From a checkpoint of a small mixture-of-experts model trained on Wikipedia: a variant of Muon for the experts, 9987 steps.
Below are experts of layer 7 (counted from 0) of a mixture-of-experts language model. Rows are named up (a neuron's input weights, with its number) and show model dimensions 96-191. Each number is 128 + 24 x the weight over its row's rms, rounded and kept within 0 to 255. Numbers have three digits each.
Before each expert's rows: a language model's description of what the expert responds to. This comes from a sample of Wikipedia text that the model never trained on.

# expert 25
It responds to: Technical words about vehicles, aircraft and power, such as powered, engine, Aircraft, door, with some motor racing table rows.
up46:107092150124142085099108135149147126150121125149127165099157152131111133127096134137110096121146137131117123139146096155088160130113101075098102146129156141100174129074151141140197183167162129124175116116149119101106110156122134129132090140138110161124140143149092185131148149152096123111
up47:207123105094119129150103149122107138135172102128159136171129136114111145166131144145127097088132137063132107127132148131137126100133114072118106162098175112133133105123135123121105128114121132117115188122100113159151107127154107105104118132108161126104140129131129154119146152103156140153
up48:123112146143102064109161121129151106184130083165122144106179137160116127132105171119096125118149136128133166113113130172131145139147136112114116141205161158167151162160093149132133105127165122133126136101118121100180137160119160169110119088094153117135112112096105153103115149108137170134
up49:125141108098161126145148134129142157107098149130138103113114113129146068131113139145136089120148133181154125160190118152176197116101130141130156129100127142138139126151160114144097109100119139108107088140138135137141129109119096147135106155126112158115116104117159098176148148116134127156
up50:171128174117123157145151128105097113116137115091117101143146141143126123122183116099163096109135129172141125110120121098124138124101110160125142164195102100162089170144139143099111181117125165143141142095066114100143109134108195117127127136130138160116099143139131136128095126154097130086
up51:133118121143143103082129104156119153121103140107153089136143156132160143115110143115123137111146141097080134120096095128120110121162167157185162113179096071120133117144090125121142091096133127153124115131149137122149106137124146148093141117107079125132100130159129140152103132138122147134
up52:120141133101110148088129127120107136127125129107149114123143112123104112162155149112133145156087092106167146113123186103098133119159123145142192124124090148115144113093149107137151112138130093148106126104122110102118093111165097121138065138121115096137171117128141097117140148112142130109
up53:066159123152161102093134152142106099110080136120132114114084123118072157098158153101076092100137166135129115176137142155133136133139148091106122142123140100190109122137140125151097127126144110153124117133124146138139150122102147133124099112107134174119164154133130135147109118130125112150
up54:138099116114111129147158099143110149109118104151102101133116128137107124149128138163090109135129154121146126109121109130131106075109111126119174172109163089094087161129161133154042131124102146135133143088150137179146129111160114165143079155121151154135143119105105148131144122138157100104
up55:133094103116111163097178138161128146137129134129132119098098102120139114120158161144173141138130093144123120168120129144103123108156139111093141084121142097088103138143137115122094126122131100117143112145152143119126103126123165164132107133118143162167060111111135142107110147147108111126
up56:115146120131113122139154155112141117139124121128106115149105144143116150187127155188156126112108153138126112088188101138114139153136126106136153079105182144113117106094101151110118111122133116125136142113121071110144098155115111109131081096089141172126156110144173109131157182151145124136
up57:127186119162127132153115146139111122109140107116085146120122107095147149137122145127165101119128152091119104138122106119079122165145148163111148084153132193132160172132121148108098117097133090114132137104100114155138117154112112109092154198150103093118183109113148173110148161124132136127
up58:158108125117079121146124097107137139099132175165144134117092127088085119184093135130135108135103109087119142132089100140132120154171139085179172180104124091127102108123131128143111139136141100133119129114131146143104116136146118141101143134116149119129102127130148102127104137116104169146
up59:131147084125112124135163156120104130094144123122107126104132117128143121126168129076147135126114077104146082127145098139135144098132160107164134121116153151107156099120155116143117103143125115163125194097119105123132159165099100133133119133158116074137120141119081076121127103155130136122
up60:159158155126092119169157143111164092068136127114140122132083113116071116142131152145104162133151132142137097126109117097105121134146081125111112146148081113154152094108186137142095145138141157151126115140132116124130132141163165134127106138129109098049134091181073150107105122152130103152
up61:116143146087159097161142150131164123130075088110130142125132152159112124119137131131115149121112115115166137100147128116132101078132134174115125184142152110118104136126161081134102120120095121064161107125122133123115133113110121110097128124150143137089150104124156077193133094127111151101
up62:127149113119110119154151101125108123099121122114156070124142168122145083121116153133136141155128123130159173132121128116173155111101167139111094137101125157158123145144102115193146136114132125104148116103123165162115129139092129103178124130134113167139103120113055116074160124154121125147
up63:130113167138128128124161094128128104096157067099151143108161128160132117117153160121122099122152105100116122129120083134124117098120147141108158121156139093146124138132117156142173096109144100166111113133097138124114112134116127093131141144122153156121148148119141091113141070108157143103
up64:123155112147154109111130131119095121163179139097094167114100109133090155118092131175105177133116110163126147128126106094118086115113064178143124133131112133125133149123127096142068124119105113102124141156087135118160097072147098101136121090095143136120096142100083123130147109138124154157
up65:151143131137141098110124159120118118104127113083156116116110119123120148139101123187105158128135140136110109160162120218133138134131124143081159138102126144140116148125151140097128123139139155146134135132088129117178083144083137170129101124144115165100091126103105127083103088120162115135
up66:094137138123139120150128114130113148124121125114120119154096126107140114098125149122140112083158137135140092148125133134102138170143117129157154152167115137111111165092101136100117139119149152087084169148122135149129143129130103110174149136127105161119111127141146116134147169162143127195

# expert 29
It responds to: Geographic words in location descriptions, especially French communes and departments, German street names, "is a", "County", "de", and coordinate degree marks.
up0:080125117129125088138123120101120092131129133122096130107116128188116105156140108115113112137075155103129151128159139100119194135133097127140144110125105153129140151107082151118119132132101121131155137109155113115115110125120153113136164110119127155200143138130119136161089093153130150074
up1:152137150157128109119089123117104139131117108123153164132182148141131126127108094130101127090191170161114109139153139118142108131136132110152109164097137139120137172131096098154170109130128164115121134126098150075157114165080085096119150113162102151105109106170168137107147160090139119106
up2:111106111138105096124113117180164137098090150097098143168096154136113163124129170134179145131118122100094132152154120063106106097123112134141109120142125124150150142134132155149120118073114102136127084099130125129148161135122145117142071147102088107124166149136144159095126124110132100113
up3:144105114149122122108142132120134108145132138138135124146116081122135112087177101101161154104147135137110120082143121133135165101180128079117118099117166130130098155130108118105165113154130089118137146082132141116139166144165120112168123167134205120157125095104142114167150111141140083099
up4:182131099129095101095151126139120117115134167162134101119069135139113124146099121174123171128096113113080101117132147134133103147143171076126137136154178126164139136136123161128155157144123166143113152131163109139182145103141132137172112139108149149106160153118159150128114103177144131140
up5:123109108145148126121073120168130144092184140115120125106084109184124133131127129096103144162128106123099108127131113112076091147130102147140081135153142127087130152145090086118116067124131130167131128139122173131130135164122127113153144165096122124152142153100125097150171141127125117091
up6:135119124134087142111146134130121139104138165105141187155098131118116172122104100123140155086131143132137134111114136080120124125157116149154149164106134106150174158140125105123126117131164098163123122149165126170121051132121138111135124085108159142210104121114141156133132142132119143141
up7:101098125117123082117150112083144105130077134108091097151158129163159102103108158144165148091135111167104156135103190107129104045125162116172129134110165114123120148118141121131099115159128147083125111118094138103079077137116119109118103120122116150153091135114128118138128091143132171129
up8:153112112125113131161123124117134091106112116154096109126150091149082113148158111145139119111107144103131100162152155141069083125129128103118118102086115184109176149099125124159142089149126141126094135173146135133135125119127075107113146142103113143107143166116161100137136129154124150140
up9:139142147121121084089113179144131134171135167145119150117144135140158136158117126140169135110119070119106139138115169144154089126177110160105120100135108124128167122163131172089135108095126126113103168127101142184138146143113123134156143098111125143115127095162127139149105124104162127124
up10:132131158162106109115145150127162139127150116096130136129145104125112147137134142105155107126129143132108102126149134083131070095142093143153171125163127095132158158136109108142150114127137115089152161122101104093111154128167140095134135113099184119111179135148122128130141136144180172119
up11:136136135149155131102137122141102076116098109197131120141122112099104108120124187098075144115150127101143122150136137154144136145139166148129148126111166091137135107100166109125124158101107166132119130149096160098129149117130120075146169107111089142107154128099146119178116132165084143136
up12:110113143191122112127113136139115138126141139112087150144104194117144097126163161111130098104114159098124153131096108171176140103110118128104139156124115137155152109113177187081112137118138157114155133142140127110105142179161156090113161098154133126140137086105143134139087120151137107111
up13:160104162148131124157144118136124094104099129144094145169132171119146141146128145121107118064126132169133161129149152158141120105132130149155150149102160129134116141085136167111114095134086139144100134146153144134075179142139135151103127124097126172133129163081122065144109119131129160146
up14:134132119147098152094092120118126131120130154132097118123125119133126127130099111149173159133086135144122102151123145125139155105094121145132135124140105111144101167103122091141135175136121152132139115121127163149113127145149164132147112129134083120118159101150108115139130161142139145123
up15:132115126176124125128135079134104132104141127164099108150078103102098091136132079181148130145104099145069123113179135165125174135118113142152106133155068087156099097118111132145145070150144131126130106135114102105130135131061096122104131177137096161138117118080153132119119146168129113093
up16:143070147151127119135112105130168139117116173132135165117126107123110122084095148153100139171149135155110128135122136115146120142171109120101131169111112153116136132154099130129111132151163136121167143131116111061103142142114145116139157124150136097139167112121156129095172150116134122134
up17:077099110135143144141136123136076141106166155106146141150122139116151134100158067150118132167093134129140154145129093151131092100134152056120124166126136119095100128136139140095112135107115132117127123102173144148091188123131126121134121109119118164153091109123136143136147086113099099092
up18:195134117111148163141148143154167130136099178093129116152116136084134131144119133133103172071093080115132153122190127093144094092123173088176114096133078101102163121153112151139118160122147128134083162129149176093122133131159130121133111139109087105090125096120151136090160154138136131125
up19:131120129101139174125075114126165128097124138123121129115088127166128128124110122138114155095090102104093142096102126078128175115111137127127118139153153149109146112115137128110142128124147183118149121132066141163140136128158128122119105135082149126130161097108146172111134121172111125125
up20:141143140123169127159155079109158105138105111140157141159135132080150101154102170129118105135102109149144150091097146123165137109127126153141096123173138124130119114085114115118139110144153130128152120114133114131116132158122169133115143156103131174122149156114116094163101105138144156141

# expert 53
It responds to: Institution and honor words like University, College, Award, Film, Museum, plus infobox field labels such as Teaching staff, Architect.
up46:099111139152143113112109141155180105158128103112146156074130142153133132115118181108092129120128161140143112152146127090140148089117096120108084135116101106127108155140114146134127162181086147129115121141131157134126139172144115132127126104158123155108113107181139091135115118141085138138
up47:121110149118158155103128142143110109121144159138096177171136144116152187131094104099133115131119099161104132130104181115139185097111143153128112134114123158132131143164136123148143132127099107141149117107142138095116158118102114154158111154125162171127110129137152120127126062098110167118
up48:148132111096132167106155151127138156111120139119139131132132096116106143125147152163114122133101143139157122109105125161108081086118155130141145099129079106080173145118144097104133138096159142095137186118131161164101138112136146178136143119153122140112107144085103134147125175120129119148
up49:108172138130132098124187133121123101138114132157126052147074159124057154132174154141118132142121124110156128142107141108106165147151124135122094126122092143148148129130136111170115146128108095124131123127105065131158136169097160133190113159178160131086139127117144115158156152152134112134
up50:121093147139136074129158104156112141124098143126109156147159132123091118078131091109122170143150103160114127150128129129125161119125146109134119101108137110147112107117195122138135125121149124153108107141157155124107115122088159152122132096156094116123131163154150117060097102162164152133
up51:169088127112120101141119129154124137134111134139140143111148085162086113162142167145140107117133118167138145108117127115169112124106113134164118126125138098136146151123102116150139109149142125153140151124132142131137123128138127098123163099093135090131161127133096110096160110072103156136
up52:133108113114122091114130129169147073141142144101136129175131111138136124109120167116135164171119102105114156134119150099138092118140114175087096126120195156160166123114128139086142080138148160131152113114106117136133116140128117156134131126108106155110128116115094136116153151098108106139
up53:137121143146116111145124122121104144106110144101152139132151126180154128145121102096150125128143128123086164141099146153160139128190162094113088151147124074103128121110101143138110134093153120097141147090154094099133152121128112127123113121179130127138107111128117126101163149157153115082
up54:111112133136128169133158148092131103096161111157082104154126141141087143129121186155141111124147121131157166146095087094180145116140138152121137123130080108112142059122134141115111129139101148096121124137213130094158155130126145115121130103180146110088136129091144109153103155132123129100
up55:078156061175138112108121156125156112128113164103172118148103130114131114100092116127087078101163143081156100143121146129125136130127150080127119109106156136120104136149154165119160095138167146116114155158171124134123114144100084149097105070168115099160166143102111167158171097154137112158
up56:119109112115138142107128132160094131140171098131088136115100122080154144126116146135105147135110133141107123125129109113114132120104131129121133123147157090126127135112144120132158115123093124105169110136144047151131107153111142068179144140134140126143085095075096124157115126122097158142
up57:114113129149168154136114120147098130136146114148087113150157142161121102128125163114126151109163131160151089157138067122126095153119105111130117104115091165119114151159120165136159097167122112156088132102112152130137151151125146105070147135147122124130111123150100098115137120148130122153
up58:140100131155121117097135127129145150084120112181123129116148096145179149087169136088122115146097071122133140135127116122146110159136096136119180098131082147132108140084148117182137120103105149130133143133097140157136126108135112133148122121126156147081129139128111121155085136130105113144
up59:146148126114111160159132112131171132168086083141108104147151119124154098150111148125142141113112082159139125155122113120100133161112081155102057155106145114115160165106142125146149138132155126107118156123104187125149104114130150137163096197148173109113134173125135129132125118157151177107
up60:101123065132114139135095129132073144117135125121097087113123110106105086135155145152154132139141126146143079160116132107105146086118136193174169142127105118160105108134148127132152118101132134134149111120115117138120100076157103090143121151111137134138135122124165159130141170121090141125
up61:109184128142096117158133133123172095131101140148119096133131126126120155151111121096116145137102115164141089148135146107144132093121152125113121085149136119117194163117118132115083081139128140134162158117157111129151129181129061152104108150159078148127140117144168120164136103109105110161
up62:143166150157103132107106132135100115105157132129111138146084131091096108124117145111120119148136171148155138127160109148100108086142112089110173089162125129153164126143078130095114127141169154098132131127105173118178127139111130112136113113141126109123074129120151162133143132141071117087
up63:082117146112127097174083114139131134116124114111102129146131097116126119111145126071128093092103158120156132157156141132125094098138116154125176133104120145156193138118122156184183162120147121142139150108104151068141128144135130106090151152107100135112151134136091139109169161171153138128
up64:095132111147121123130137147110132117127139122148168108171133089136107166137126104180114100113161128101173109107132122106122095111136107113082111137114171128139124135091116134154131137120137111121135147122124190126148126156139150118144128132115134183098144118135115116149147122116100110139
up65:144104129121094132142076143151124079119133147133131125115114078132093120108119128170133084124123158120137089096144121136113167103101071102111110130138118101154148093125164122132164124099110119158108160110164147100137137136090166135142158119155125170136117112147128127139087119085163073121
up66:166077144163123110139179105113136139124137124152129123156092147129153096136079089136131138095136125120087142157120112074152128179177142122142116135103116110140123095114123125136171152108129142110137125109130106141115112093115134121104096139124152126166094137146143092128097120158155143132